From a checkpoint of a small mixture-of-experts model trained on Wikipedia: a shared expert of 512 neurons, 1158M tokens.
Below are experts of layer 2 (counted from 0) of a mixture-of-experts language model. Rows are named router (the router's row for the expert), gate (a neuron's input weights, with its number), up (a neuron's input weights, with its number) and show model dimensions 128-191. Each number is 128 + 24 x the weight over its row's rms, rounded and kept within 0 to 255. Numbers have three digits each.
After each expert's rows: "mostly gets" lists some tokens that are sent to it at least half of the time. This comes from a sample of Wikipedia text that the model never trained on.

# expert 9
router:104061092101153119137123147108124110113175159134122115126123105131095140094119126115106136148146092139115144163083087128136158122137142144155162124083148149098111153111118130139169145130139165
gate0:104131134152114139130113186139124096079103096111114120157147154145138107129128107127118156133173103113111126124130138125063140156131117128145115088117109113138161109167100141102115137121088126
up0:130124193127096111122052135148123156094170113137056135142147164148167128135140115108114106127127085144139145134124100129100134110172126137151133157109131108159098149088112115147152103137151139
gate1:139148130123136099122125147123126159128135129116155138107113065124094126111095125155101124103129091133114121132105135096121096130111109164107141128092127131110122148116116129090131130114187094
up1:157112114147084164117125139141093133108115106088143137171169165125168147171152130122133116091130116145131137148158151110111136127175114164134105120144110186154118088122136159144077106123110101
gate2:126170128129137094152118151126166151142120118082128182109129086126109158104163110082112176157132182120122123134134102152135157119129177123109134101140132112093145111160131103106108120120147131
up2:124175144184151084143131132187174171130125094125124152104137069126120121152137137133133120149136122148138104136134113170164091149118141124121101118118137124116111092181159120113140093179161099
gate3:142070093125121120141083134101127139095131143136153155150125136125137161136134094104134175142078138128132115172131143153114136142126136131101114127173151133139100091109125136116138125122131126
up3:141114151120114138124127137132174110098129091127154122143128091123140090139140111094146146167134151136133127126123140179127124110144114108140083143140167160154129111105117154144121101097115158
mostly gets: "000", "ful", "year", " ×", " second", " 500"

# expert 7
router:132127140122093157171118170139122161153113112108132129179122126130101161170192088087101101139163118129106111164161147105103105083136095097121133130176095095132112093136120132097106128121140158
gate0:118119108153167124161138106124120112088129146148129119123091121122096149113089121150206146102121112143113100098120138131165106107151125126123164074132166098127102131140139131115120142102089138
up0:178158101141132148155125139122109149118129141123125140139141114142121152077060155100136140138142152144132119175097118101107110134083125132135121141122123145122127165144094086120085144137092123
gate1:136129138181136142139152152088101151141125141147157133175134091109099113142115130138080147160128133117149129142129122160089127107127140121107113121151163131124131090087139149112118154102146166
up1:087108129125143120101098107099097126125123103105121096130110150158150097103149079132130126083119149122137097097068122126098140162137095132150104186121137130169124111160115092165162120126111137
gate2:141120159142136104092117165170112125124104138149141118129138162133143091127114127118139112178113131087106097134141147122082096118125159114108136132159136082126111112140140118124126124146137101
up2:115134127134155149116124141162133161109136108141105050133131146114138085163094073134122154169138054101117115152115130137136050102143094104181182121142116089151136166125136131132141132122153122
gate3:120111132126114129145072131153072131082096141125128101143127125134102140151139114115140157118111098151142082137134125106119074158140111137123173151156102118115144166174152129111152131148164164
up3:109108120118090105157087131146174174133118145151149133154138140089105135123133116192098113136150124130097091115125116136153124170092154155138102100109109127141158115112155165122141111131158134
mostly gets: "ap", "af", "yr", "ros", " him", "amb"

# expert 4
router:114101134163134166135117121150118125124118114130092131159133129144140125098149122114115123120096121131136136113152108113094140116114159138129089173147121080150151108119115082144126115105153115
gate0:124123114132126102102168131118123132109126143154149112146125083154113140104147157126169186139068161111133106130135154120107147127119120175128105122143138124127112126161134131136106127129138132
up0:126151070103083135113114140178164124147176107090130169159156165169147133120140127103182158159104123136175145093167169145115144150180132139154131106124140141110196182134175121096131139141108134
gate1:143115097129131100147045145121145139056098123110174114107107127132127084100141128091123149194085176149168132129130139105094132150114137142128118132167118138137130149121125167126121163122109100
up1:134124131148113144113143144155137116155162130167156129122087156162109181158132116144135121150151117113107133135142124092101114125146150149125124115115112121099110137101132104126111131113097100
gate2:098072142091114174118111137131086144126147131102147148136109135130104131150110073109132136158083127152176113120095138110166119108119121152116126148138181120141141166116114117126163099109121112
up2:115104092126162133179082079125139117110114151098149132151152146072115161139077153120136095151139143147141132151162106158139132121096099105140110112123147085112076113183128124125103150170092099
gate3:102137123094115136100116093120139159141150121091099102112139151079144094117114152127175103130160143137092111148135144113115128130113130122136136140152145115096152132137097108122128099110120144
up3:155108170124085103093146138130133127133118137174136091098130108131137130160092131165155131164126151106167145124142111158142139141148086099073124105174131110144121171099097137106164135182145052
mostly gets: " being", " been", " magazine", " August", " September", " April"

# expert 45
router:113134155076124091115157134126123113107129137142120159090115095131138124155130149153165085072151198094122173133124141164101151096149129092157081116159117141108111117186124131075106133138162133
gate0:139103131137109104111123161116145130109142183136098140114144142161125116192102102120128111121129093124111105124091105155122170152149160099123097144142141114135119120112129137092133120141154174
up0:113139129122159171121129115174161087141133107151111149117125101121103136127152128107139104123148138170124111145114136071117120097137102131120107124139121127133091117144123161108119101128116151
gate1:105130160100158133105091144141073127131154138128121172139107138143140143103118158139141173135144142112140129122117121139224124140151141141189134119103142176144158108142155110132143149132107160
up1:145133098145140111144092140083078143163109149091104099120105125138122131152116179120130151095160165106124115187146125184139085133131121142124165129131157108073108080104129095113136085144099091
gate2:173100148103126128127144145138051119139140097137135125104116086135119130138183112127117148133132146142135092137118136164113118131127101118131116087128127095137123108132127141121129167158073103
up2:108160131105090111147132122175139158126163078141160136106139092124147144113170156119148121144149112087127118141142087135077112166143110083150129141119156132133128147109185117118103148152074136
gate3:117101105113126143120136127122120138161141136140145104117140137135175133129138108145129152114158144114150161184121133148134148098170134090137138169110156126134138115140104174115126137154137128
up3:103139102152146108081111118142113082164186142123148105113082144144135089180078153106095111122099143075158129113105135127166157127120164117148098130118102104134105129135137143122140097125129105
mostly gets: " st", " se", " bl", " dr", " sur", " rec"

# expert 25
router:116138133142119152122148117087107054112101116103133165142119141148125105104132199152154162136156169177151174126112143130110131161164116146134143103111112131111155175148106128118115131125140127
gate0:138080117077121141113116126145156141150126092085136128134121173144113134151110127102075174133109132082118118115094128104142126128112127132115110098098165119081128123096123124117122138131122147
up0:116092118117102109109134126151144140145126104123097151133119163100129143115097126148135154121107084130110114126121127077154118108157126113156164082107130115120163102138100126155141136105131139
gate1:129127167158120139161111111111177155130133079106128114180171168163162147135124097143160162094110138073129096174142106112144085124134136091141118133127139153122156116133106128143174148158135115
up1:155145153107143102101161127120156105145141078090149115114125128155101076112128151153111132113139181089129128134109112158110087139127107104096148135142128152113135110115090113142157139153158114
gate2:144148129126132158131130132144111123171116104149160134118103180119104120133133073117112149180159115157127137140207160117128147129112126090124153074119116127158110150149105093139149126110107093
up2:105142137112148120119106114092159131135159109144119184089147125174118124121111105153089145112102109124142144130153102174151137133124105096143154119138148143110136147089142137122117142088159131
gate3:123130098165128103124072091121135121117114099114123148122137148123121139135104099129121134146134143186118124108155131140162178102147131100168082125149119077134103070132139096107122141129084174
up3:136150145157115151171136087166150118127154110110145120171154104103097139116168127115156115079111138144120119152118109160114141130130097128155073123160120106102145095119097113071129148074151153
mostly gets: " through", "On", " on", "uc", "ift", "uct"

# expert 26
router:149114132122126148151148128069099094102076123129156112115130120100130122139190143135135112113148137125110157161130146111139105136139121131170145099134109136157177081131146167087136141118128157
gate0:142110137093163092146109119168120096139097097157111169128131122127116136077140108141112121102108172079129086105128089120154102082099140127128156112165149171112141121155116129121132136096120113
up0:148132085124108134096156133121105132120138144090153114084095117122128114185135130106118131115108089135160148123174133091060128178110132121113154123113155115172102129143125107121089130119117139
gate1:144142076127119143101117185134095152136087088114136135152093144081132097123128120093148117088120151126142171145129124181084131111121106150133142115111131071097147112128133152149105164157132102
up1:107115143132181165159112133124102141134177121142126117131101115130113150165100157092113106132126119117122077177141100093110140115104131136165164124104139173135126138155114116148178171098100167
gate2:146120116101108133148095171083141064216119099163121122128139163141138126147167114120175149133121128122099141106075129162132104141124155131133133116130138138082098143146145078166158159144130144
up2:138134148104118069123135156120116161144102138140129147131128117075125133094137138122102119128112171094119150126110150134070133193090095162111090117178139121111149175137105150112129168119075190
gate3:171064113115149156100100122112125128082082119103112130129101095112112175162099139116129111130120076147106122145093140123114186084160158111156109104132128104145139109149139161153093125159106156
up3:119116105126184161117141135136167101156113113170123180116095100152134123114171155115155101106144144153122165108090097123122132138167152110118120099130152137091149068113107111122125141109120119
mostly gets: "″", "′", "Scientific", " MPC", " Phylum", " pre"

# expert 22
router:133148114138087149135093141162139150167102127140141102157163119121110100134111119090140083121143100136154126108132121134087125103151104145155127104121123142156155109151141134150123158156106150
gate0:155138093095102094165126086108089090113118131141167133133116144142135097141079144101158124135133150129105113151098123084143131181135159161164137135187126142097090058133161161126090130149107092
up0:178124112149159134143155137182140124192066153118150159073135116108136084110152098100139125135136130146166133101123123133159107111148135107146133114163141085124090184094107138126107137148132135
gate1:159112130089118118128133125125101127132167178124125087143160118135121141095099156135129136115149132112162130123117148130113155092141147114141167131139129152146124100129113085142125138121131126
up1:181085139132136112156099137152151131089120101126059123101126118164122126148112123163089128082144098108107064140155086112156145135133109158162127103140153130139161126153126087132125134153172141
gate2:108043111055125158124108139152131136143116112106141105159142160081158128114119111090123130176120092076133111137109118133106162137101143147113113105130116088155142171142102141142134143106093161
up2:109160117110107119083108106095114147130106162113127145117129130107106148093113111127143149171110109123125110106133161119136109124106160142121096099151132112126121150139114129101081108083127124
gate3:142120156118115149101103110108109142105095073124137138151104161121111177165078149100117134133143144115134123130113133117109162108146142179147095148095132147131155170126124133099149103097122110
up3:147125136120141099135134113142093112124133123122129108063130121170176103100131115137144127109068103134148111111167145110111103095088131106089124132109146097142074120100177124137113161146123133
mostly gets: "p", "ps", "ph", "uro", "ci", "phy"

# expert 59
router:142118142116114120135107170076146173157146185159125140140147167165187150134127133062115153141133127109140119145133104145115117120114137147151142133132122132133147136144093136116138142103063121
gate0:147133127110117093104118160112084150130119157143130138111133106101093088166117147115127127125130171154123149084168182097106103136118091134103081145124150097119093112097129153174137085163134145
up0:142131098129151158145139128140169117088098097112137112098100091123169140107177144161155136124113129152156141127135107134165140128093139128121130100145150146148100123127110136121112148098117111
gate1:136130138169155156128122099127116155161129126175130144123144109129122145090116084124150102129135131138141165158157089127077135106150142121105102141112116098155162078105146125103134123109132118
up1:131173102155137088119116159124111107090148125139084122089125108059129125185095090072114163141106135110132148152145140155110131110159121110171138180153104106095118081174114098126141144181156142
gate2:121095115162093164119117106159112128148145141129098129104133077125124078099129144126147103174098107143105125102150157133128103124169131115180161172108141110087111152132101106163097094133084110
up2:115168116137113111126165129116138078112122104108140101120147160150154152139163136102131138135128121141144155145155117127144152103119120100151168148121102114091102103094138160126158136149100140
gate3:121115144138134106165152111116132164123129150159109084135072150150150122098142128067148094126132133137130143123083145128144142115159151127136120165166133121141091130140138191109140112137117141
up3:071125177073130105119161120134178135146152124124104114120150122160139120103130129132127171160148150088125145146114139129123137173151156091117146123104137116123091154111133112145123146134141107
mostly gets: " band", " medalist", "weight", " singer", " guitar", "track"

# expert 31
router:106131091082118107088159131205168160113126136110157111141118113109115126155096131100139078134141091126122189134102086120127134149125083110103118141087128172096133137136130178098134168119123090
gate0:179113168141104093109108055083107127151127145130133134135133162118150086098106127139187156142125130146165136109127174152145068130132159110158098132149150122097126132166209112155151161105133176
up0:156158148153137123153158104105115137121153128162108162103129137120143097138182112106120149142136118103146086136128137140155073160113110121150138140147157114121191128159137193130184110095119161
gate1:115125128127121151169080106155162118133135176140139128121166142094092115118137119135123152180143109132094102126092111123116098130107176115113149128106137129130085116137082134119144147129138136
up1:125136129121139104118081121150123139106149131138157097093125132120102118135168111099122108130133121129143138114133099127149135090142118120148166093112137146139133125146101152143122137087142145
gate2:142111101127150155139110148137132118149162131170154112150147121139121134117132161115092133190123176155141126149155145148194138146118114159146093084202128127112143105109110171154125134104134117
up2:118101142114133126132143113167140086073139114138117183160092143182129128114159132131124142140131137113136131158099153169125137125181146142150111136151112111130140101162116125102136152154120123
gate3:114120125125157128131120129062127116141138075100105132105116123151141152129126179132128163166110162089092071092088133138113107134097177109094108124105181120112119150159133125089130103125143145
up3:087104133089110121152134136080131173148151160139154117108128110140144136117108176143152100153105159169042113078091155110131139124118142097147113148143123079112083102145178110126148143114118102
mostly gets: "See", "On", " In", "As", "Pl", "Early"

# expert 55
router:143121146129148087130119173153108114160145058124137134107182145111116122148131115087111089120143134159156133101168138104124139115146131151161125142095144134115142148098173109152107168151117133
gate0:144124151164137102124139121156145136135104130120105139153095124099102168127110146103115123136134147116143123099116131126092145115118107098123183101143141131148090137087162122119136140148131126
up0:119146164148134144125120140191117159151139145120104140120090096140104162180134144089099131116128118134166143148123102107160158123102141119143161104115160105154049108144157115120100151133107134
gate1:160133132144123128128160095149129109157139150105128142111143170111098123148148138123121134188139121105097122144112160119128114125109132127121156119169115106141154145147152090104129092104126130
up1:114144128159124142139136136102157111127110139094181105126109160128146144125107124095130117173122108132109102131120172093118098138154151104130179128116151115101134182140152157136096142127078121
gate2:101144179132084145118147137160124082129153126122132151141107141102108177126151127147129158110163108084138134164125126143135088076077147147183127127140124134077109160105157133122137121169121118
up2:134130112116090144128141128117175132149148101151151145096094105159109157125136192101118132099119133126127137137104135077066129150104088124138113108131158124123107114137138088118120101122087136
gate3:163168149110081116118098162161151089147130155138157114074127130160155133121132160153059156127120168121136138154125118155125120121125127124083140154147107164068151158123141146147120167119147155
up3:116132128115131167130116130103146134127073120086149127142091141123104144125101147143136129140105126117139110116191127175127129142123173108136122143129130093148135097109138114104146141121159113
mostly gets: " was", " were", " had", " been", " is", " has"

# expert 47
router:161141151105125092124140098096158143144119122119156167141073073152111106143117115085137165121148120149131137153101141097128124115140077102141118186118098148106129144112122092098110141170125149
gate0:154135120118131144152147105131162129129122132110120135118096165132141127151139125094156138173148134126125157129115120117144105175147130133116128121105112071135193120134139114159093157119110164
up0:163172099080132119167115115113136125130122097137139151108106146140129156111065133128182133109140125113159092087117116127109148102110134089154125120133124124151152140162115156136095145158156130
gate1:108117190151138113191142128111128092110118151147093153111088163096144113148148125143114101122147125129118137138102098133148133124139141140139095142157093184144153141126149132115148172138109125
up1:109099153178167111154117081081173144126075140150160139146128133184105127148163179111105154093133159157133153138125124097141156114181115159140134132149107105138177143170137128116141154141122133
gate2:100132142139149114084146128169154125162144172111097090124094138156096117080129146139158116145107119154118118136182124143141118108157140136145159153068072076187139100122136100147126105163071124
up2:115095125175133069117130153116155118101130151122114130153087122140072142142158116109149130126113107125142140123162123114202104133125149107121180136126069083141162126139126185116152128124159106
gate3:184163083156130158144131172148084084125105133154100131129108103135093107167122143147146085165125147183166111134101132116127149105119131107102115127114096123108074041150093091164120132146133168
up3:131162135127122143157144154130152138133151156121164155140139130160170156124112120117125084124121116128126116126111131121130157133131109149111098113103120160140133154164144143163135156122094159
mostly gets: "ame", " classification", " JPL", "ald", " history", "ange"

# expert 1
router:091182136117157118136139083127110149116153122107151111110139148126107091129093143145118099145129108127146158122157114153104121117121127130133125136121095098161097154081127125110129174095134138
gate0:155133155135151118144117138149165129118151137111109095128109088102150098165140110115158156100154165116191138162081093129161084111118115142124132097190156177079119142107092122149139137123138091
up0:140166108181160129138117133086143100190129103122117161140108076138196118178080107170102133146099140181118122160123121125116161159105136141115095051107190147093132118117126077135114146096145106
gate1:156138132110127153170091152132133117127102108129134125149138128131126137132117127118130115117144116161118137077154112180111131182099141125103116137130138158121134141131088142115108136104123126
up1:128124125122157121143131117120148084108099118091104144143120111081124095122109091129157140157127100145123107092111124118158171100121113085100134158126146080119125143113106186123132098158112121
gate2:135126143139151100145127127138100146102140107173113132090117158118072160132152134108121119136127128123113112139128133141147159129105127160107143116163136101147133149129122151119142159131140089
up2:125116102095088097132144132090135147124082106110123083099090133172172129138136157139117135158140140075137140090165126164128137145156149135119141109095140126153183138158154141136121115153096142
gate3:150150097142103108179120153133140131140148094132196157118127129129095120115118119131150119112143139151083132150123129123071103106130137101128066135123127150129131111120136111093129137134160163
up3:114138093108091123103124113138128144169159095155138112163151145169119107141111145133193123138147171141156161127122135140139126127115121119101144085087148125110130106120101124138115131080099178
mostly gets: "ch", "y", "U", "R", " Mary", "A"

# expert 24
router:130120150165130137081168140154116122154121158104158130118130115146090121144152149123108124110117150078135085128147105116140119108158119157137161113106133129139123120115167136147132148091078131
gate0:116142097122158103124126093109099193069120148111123115180126103134139119096150056155121134148167124074081153107122123138109138081135122136077093160099128127129119174128129129093120137125168119
up0:130107163120134141141106151165124163137106155164120137096128116108126129127127144143096099137095120097100142148128167104142131153158168157122139130131109137110119098132106114130130088124125128
gate1:077141105194093108171135091116130089124127149150107117121086146117134086151102114093128148123143176120112099137092107134104150131130097117191118105153132141134118133151153138134142104127166160
up1:105127152136140143141163109139139114123105150107136159062175092113126151152097121090035107131095100111155148096103139121117140156131136135107125152154120119194093114122124155094124149106099143
gate2:118076136193152130096119156163119121101153105157136099136153106130124082135072162155093097104117089137119108132127128148121101128127127149100134153126161176139101134177070104119084162094117113
up2:155104089146121173119109119130122180123150136111132105115189145131140118108117095118116140181116111128126144105122171068141108118163126163144139155128132129140102117110148107122123170119116113
gate3:137147140119088131110133165093122154109103131144117130096095125119083118095133105084118098151099126139110113090094119098178117133146109139140120100155137133140139111179099126080163095092103131
up3:105125122150112156106171139148160121155124095090109170115139092108131101138107143131137148166150137115132108152144092147105112119157143120112136132128102094087139115117126120139167165145125116
mostly gets: " this", " both", " first", " This", " same", " later"

# expert 28
router:129105103088125150109128132141110130138109127089123113132119119133158129139077176145132157152152110126133066091082131139142126116106117141078134146106136164122180111149095191104164109111133122
gate0:144089140132130125112132137172142134093114123150146100102129083149108148132110111138103139126154152119110158138121130158110146125101103100170130124095160115103146172131135112127155123129156125
up0:126189155155129125125152101129154125197158142153187143144107145106129087165110138136152137142143125101111113079120127118101106118149157125159159151107120152142128124150104124158137113078101113
gate1:144089157145140113128116119093111127145155142124120178134116132129086101128120115102145131118121140151141144141139134118151100083151136154089135136117089121136119113163103136114116160155113087
up1:103122110104103123149101114130122143119128139148131111093154117104138135093143123130111174149180117090102141111139125112076152153168144117164126178138125113087143156124153088129130148121134157
gate2:144111124179089130139115141106115111060115162154164172114133156132119067102151109135093103135100124099108128128099136166079125117132110121129114138134151085155130108155074129111159131144127166
up2:120111087135126110132134130142109102108132156144142162204147165124103097122144129089128116068113112209147123172103105161153165100138120115121104134130126135124140077128101155127102161107153147
gate3:160117155061127145141128149110121130147080141112117090091108117149157145151122098134154136122118157084177140122117136153149133180110082142135098140135098096159130138123096122166144147134130157
up3:142084129138159162132134111134091109088145127143067119135119115146132088136141070125143087127170112124118135138146116118136160125129149123161116106128126108176147150146166146143120119135112159
mostly gets: "\"", " died", " County", " Council", "born", " Records"

# expert 62
router:105109132141115154163130140164112151119154176128138119121144128133103133161096116112124133148168163127113126133147117106091138139112085139170125099142109141108149163127156178153138087119127127
gate0:130083096177139104157152132126159172146119146099104118159154173095116111121111121127096104163152140151100111069127136117110076125115122137112122126085124105127147116125124168133147144118123121
up0:113132144162173128126111155086134127132105122095093124112142138121143132158126159083121142110152118114131143105144110084091105113104133151135135159115177141119121156123145123149119122108130120
gate1:146115136125106141166124145126165137136135143172102147115114103116082111151118155108141124154114135106093158142146139127100157174160148094138156141133121142113110147124130111142143170171143137
up1:097131099122094113130136133126026140053110178144095088130110119106115142156162109119130166111128108129147111148139120132143103135113135162095112143146118090080117111118137155151136090110134108
gate2:146117082116151137115119110158135122129138117134117122110146102136185088121152154133094131153137148117129159109088094098138138119132115161130069133147131150180109162111146144121140122122124131
up2:169159132131125130094149149122166146133131087122123130151137133077137171118146151108110146126092090120130128140115140111150155138102145128134139112126110105153099135113175122098122121134082109
gate3:114118121118181158145112129123152167123125139137117110121151083093150120106110080109121155064116111145146098166097127136144153073110105098137131139091131140094098139152145122129125115108106150
up3:115140118185105132102115119134092123161146146116133145124080185108189126155123165100115123152130099132094126114118141083067139155098171105081101089108079148081154140109080126086127160116098119
mostly gets: " and", " &", " or", ",", " are", " is"

# expert 20
router:151137153136106100133145105120154129093122131115119133097108126132119104103151129097097104118144103090144136108130125135163113111117142146133113102094157113177149129114096103122118098132130130
gate0:142124101143148147173124110171125146116111149161144113138070161167200102148138104131123137168168135131113147121168139103147104152106145134138128090121161125109077119142136126143102093170146131
up0:147110156121109111092131137129116125103133105135127087139158100129126137108116125164121123111085093140141149129097134167115130148135103103131122141127093187163113124133185111151115180115171120
gate1:130135116099096136157124148123148104144141152109088138135120080136129149114142155123125124115156135117131134106108120128110133115152123075101109145176138122131131171133127092155097141116139151
up1:155160088163130169148148120146109085126160117108126117148135121146108120132116137135133066136074163106118184126167116146139158128127114097131120157148128098087139118154161117162152130135117100
gate2:124120183119172136131130131107131123099131144131129110132134098186148157067085093132108124140143133119147194141116128136158137132130127141125117158119162127135137144104123149083142170136115159
up2:130173120107134138139118150183146141094104128179192151136143093109133135148167144123136128126110159147110161121145087104157108151163115151142100103148106115153168176124110111097120131123178094
gate3:116114112148109141127110104152147105096127110144113101125120140113103071086115131123109148122135156152117150111093113136104087142137156129127163118113100155148128138166124140133136126129113064
up3:146137117127165103149173132159160152144132103111127138102162176118149099114161113100110138135140117165118135143110084125148128134143131111146092115154118094181096131188123107110153127084121066
mostly gets: " years", " year", " number", "ute", " million", " Year"

# expert 34
router:119173133143120137158162129097131134143108097116123120120159117116142143088147138096134121126129103147120139148099125141128118104117138157183129148153172142156116112072150098123133129060146126
gate0:118137105155169123148137128122141145112114118125140129128116151110103124127116110099153096121153157092102081110147167085180137121134133165133141144104154138122121145137111149163123118128116108
up0:150098133133119103120146110151104091178072093153145136139114153088143089132155129142120102119153135138097144073097180130110115123109154112140114168138126089129109158118100150156074135128140159
gate1:165108139149082114164114092141108090111088117113194136163108149154103115136143120151096073115109141156129144099141201124121098131117136152141099133171128129157125134112148144117105147124149184
up1:107066104103109117122099129161141141105151116137126129158092146142087128115146119118172091099091126127116122156099121129157139103124114138134101126146105132120082106128129125107133149129142153
gate2:147097099161088121123141124158176125102134101132107122073101134137110136144058141174145134098126126111134138140090110117135118108145112095119093115130140104150136107167108082131122148127128130
up2:106127112096103151150115094170114133098126101129111088080139095155102128118087110132119108151142129147113097110116092112117151100089102134105121120131174070115126118115083102138160074113116163
gate3:152140131170080140137119150149159121148150118144118131122142091144063116107112127106098135115147162114123125157155127084125177120116081158141113106129106096165159125112143101166139160092133075
up3:105088103137070150119111132156185128121132129142123140104098117168154102154147150130131145164090151076096134091140090143134149118124101081141133124120114107109152130074127195151152185116116089
mostly gets: " in", " In", "In", " at", " during", " On"

# expert 2
router:159167115102147123105154132130124118136091105096158095147144148129138146144116162104149153167131126111109154123079101138130133117144119108126085157140132103120125140111122161149140134101172125
gate0:115126139153091129108100100145079063126108187138129125103133124105145125099144123121141107154113148145094100114111128127110145129144114123167124151144138120089103121088157123172125160143115143
up0:121131165141130105130146105109097190090153163119084133120153111167130150144115138139147102108134126133161138145126090143106123117145097148143106116112136120107122136126111137107092114164162112
gate1:129137180118127110179110095127125124086102122123159094107122130107104129112131150097113120117119143097150135112132135130076111124098111163119125111139097148125077142147117126113144140133130135
up1:105165138102159137126153126068145092123131131141119103142136100158144147114120139131096153158118143118098147127108096159127097147186113130108072159154106115123129092132130092108147112138156103
gate2:104113146132073119125150164145153145118132110146097138107136100135107126132148115140114146104141123141112101129127102137113132093151108109133130078080166136119107112134128130156107070104142126
up2:103128052147111133146138153080150110145139093155134117121115103060140154101128103142161103122095109121100146152145117129145123132130174126128119105132150130053149135139166126102110183124145140
gate3:111127113086137100166061191139088151138113180080173153152118145143155166138129160089119116140144108084110097113103111141114141137129100117162131090112147122101146077151141185128147098095118123
up3:153138117170120121131151122128164129108128078144091126097133140114121094145127135121117172145096103143154171169130153122088108146090153136129133138116144076168105168117106148116107120166083101
mostly gets: " way", " order", "ugh", "ew", " return", " attempt"

# expert 57
router:134122161150128088139125112176159138148129133136116140093110120105125108119181128140150170131133134123097151109105146098157051123089166107134136108102127146135119089121153078098134095129083118
gate0:148164163147143095109119145139138112123125129112133144134132139169140127149166103120123116118141130108149109074182113148130146128146138158171122106149121158139113131161118099142135178147119155
up0:117155071155122162124125129129126132126139146148146127124117107163132129120102095118157134074121125152124118152111141149129115128155160093144090128143142144109103120123174173130114089112155133
gate1:163127145133118120141137149160129062124148141126158127209129118122146113148120120100146141133118122140122096155114112106149133144100149141159167117131126117063135144134113125148132135120168137
up1:156154117129139140129160137146135091163150103117137097123122138120112094113131124120164168107161140145185108126079138141099098143116138116120133138157157144117122128141083100162122124129119080
gate2:151137128116118116124172141104123136121131149129114184152147099146111120127106066155169098100113191142122128152167074152136165139112127119108079122100073150124131127161103147124151101135140148
up2:136131108140125114139132123147143121112126126121165127110141152173164134103145128155090111180091150127121103119071137167138095135139087143163126147165152144100167134128144154112111127154136147
gate3:136118105095169093101107121105120114160106129135159112098109134163127149112149165167101140112112120126138130142117148154104086113118136153162111127173129154145105175095099161116081138109137094
up3:147114118130174087088188126141115130139099112137131121093152105167137134131144136159082110135136126121131131155128144183146126109165094148130091139120130136168136175143122112132111144164114141
mostly gets: " the", " his", " an", " its", " a", " their"

# expert 27
router:140123157109118143140137122134151141187156105137146141178139162091130149143141081152109187090118133125117094125130196095095149148114147104163091135128119144119138121135101143130121140124144122
gate0:098091116125162141139115119142161114123126120168145130091099120152142118104141093140157161119108105140109089124136129166098101145148173148128170189151177121123169084102135127139109136155105120
up0:139163114110075128113155087074123123144110159106156159153122103094126138115159157110124105148098170130163150124168124169121132112136136127175112090141121128127132121115123149145148119125124156
gate1:123164141124106143116102139131142133150108134136095169097145131095177082095146136135151132152116126135108127158118119154113175107133114113162119109173150132077102130128083100127117084083119159
up1:150134117174127153103144144109097127097118120155134114073098121101099139169106171102137122124127110073092129090158112111097096168147097138107128139109093131141138147108190184161123082146163099
gate2:148106099118102140154152169116138106136120108131148138140120143144087136115154152074130149084094168162125135145155107114105112077118142145142136090159135110138106125104174132118087112162107124
up2:129104090112174148122155177079151095120160131138113149115141141162123126096101099098124130096132143120158123150169103105124161133109125118130174128138130129096123125116115104158174126152107133
gate3:142179144145160127158127113085117112188114138163146178127122166119139147101131134127134150132147127137079129095107133074116089091134132110118175088081137141125147120118134102137096090144164125
up3:138180106151159142082135158092143154129148151143063121172137146186141131145111120099142114087150078137095100112081112116095151088095085144110150109072117125148121171101167085122138091159123118
mostly gets: " he", " who", " they", " she", " but", " where"

# expert 43
router:140120155116148142059107118116127141152099136151108144093119131117121107057136120130119137126108111110101128128110108120128092146144140083143091103123140125098120098110135087143111155170084110
gate0:113137140128115082134118142103173122118108148127172154106139098127137133145151129130141139153111107103161132128105152171160122154104133093139143154176143122126127146117106147105140096145154110
up0:100170102122113134134109150129119132111144150116132145135152132156111106109139175124152085112132167117141122193142124132151138131145104104151136113134135172101142172100155080146135113110157112
gate1:120141091164093106119152137104127129087100163173143154124164151098141134125096133144129134119132127115154163138074134129132154156148111086097115106118123134139162141153093137112124110142140125
up1:120115171093107113106133099124087106150155083086141140150153089124113141141131142095135125127158170152146133106181118112126141138113128201137133123167156117154139116140177109140176172112127131
gate2:120123097134131178107176165124099126111107132153105138118133155123162079150084116121150149122181128104128132156106133092082140155157119115139132178073110134123135149181092115141095162127129136
up2:152097166099111122135123108128155160129101106107110147127097123124120105154115187115147120095142116174118130101141127114124168120116131113129145156118125144109116140165121169111080156147119152
gate3:120132119126135119136183143117142114139117125072079139143159134126150084163127084095119139140171125122148133150139096078148103117043111151102126123100163136170166134114097122135147127149115076
up3:115153158113130107107090153116116167141118134120154122129114160120111151130136150112088141138117111132124132124135154146098134166166138107161157122165147099114089128151151136137110155103118163
mostly gets: " the", "The", " several", " three", " ten", " various"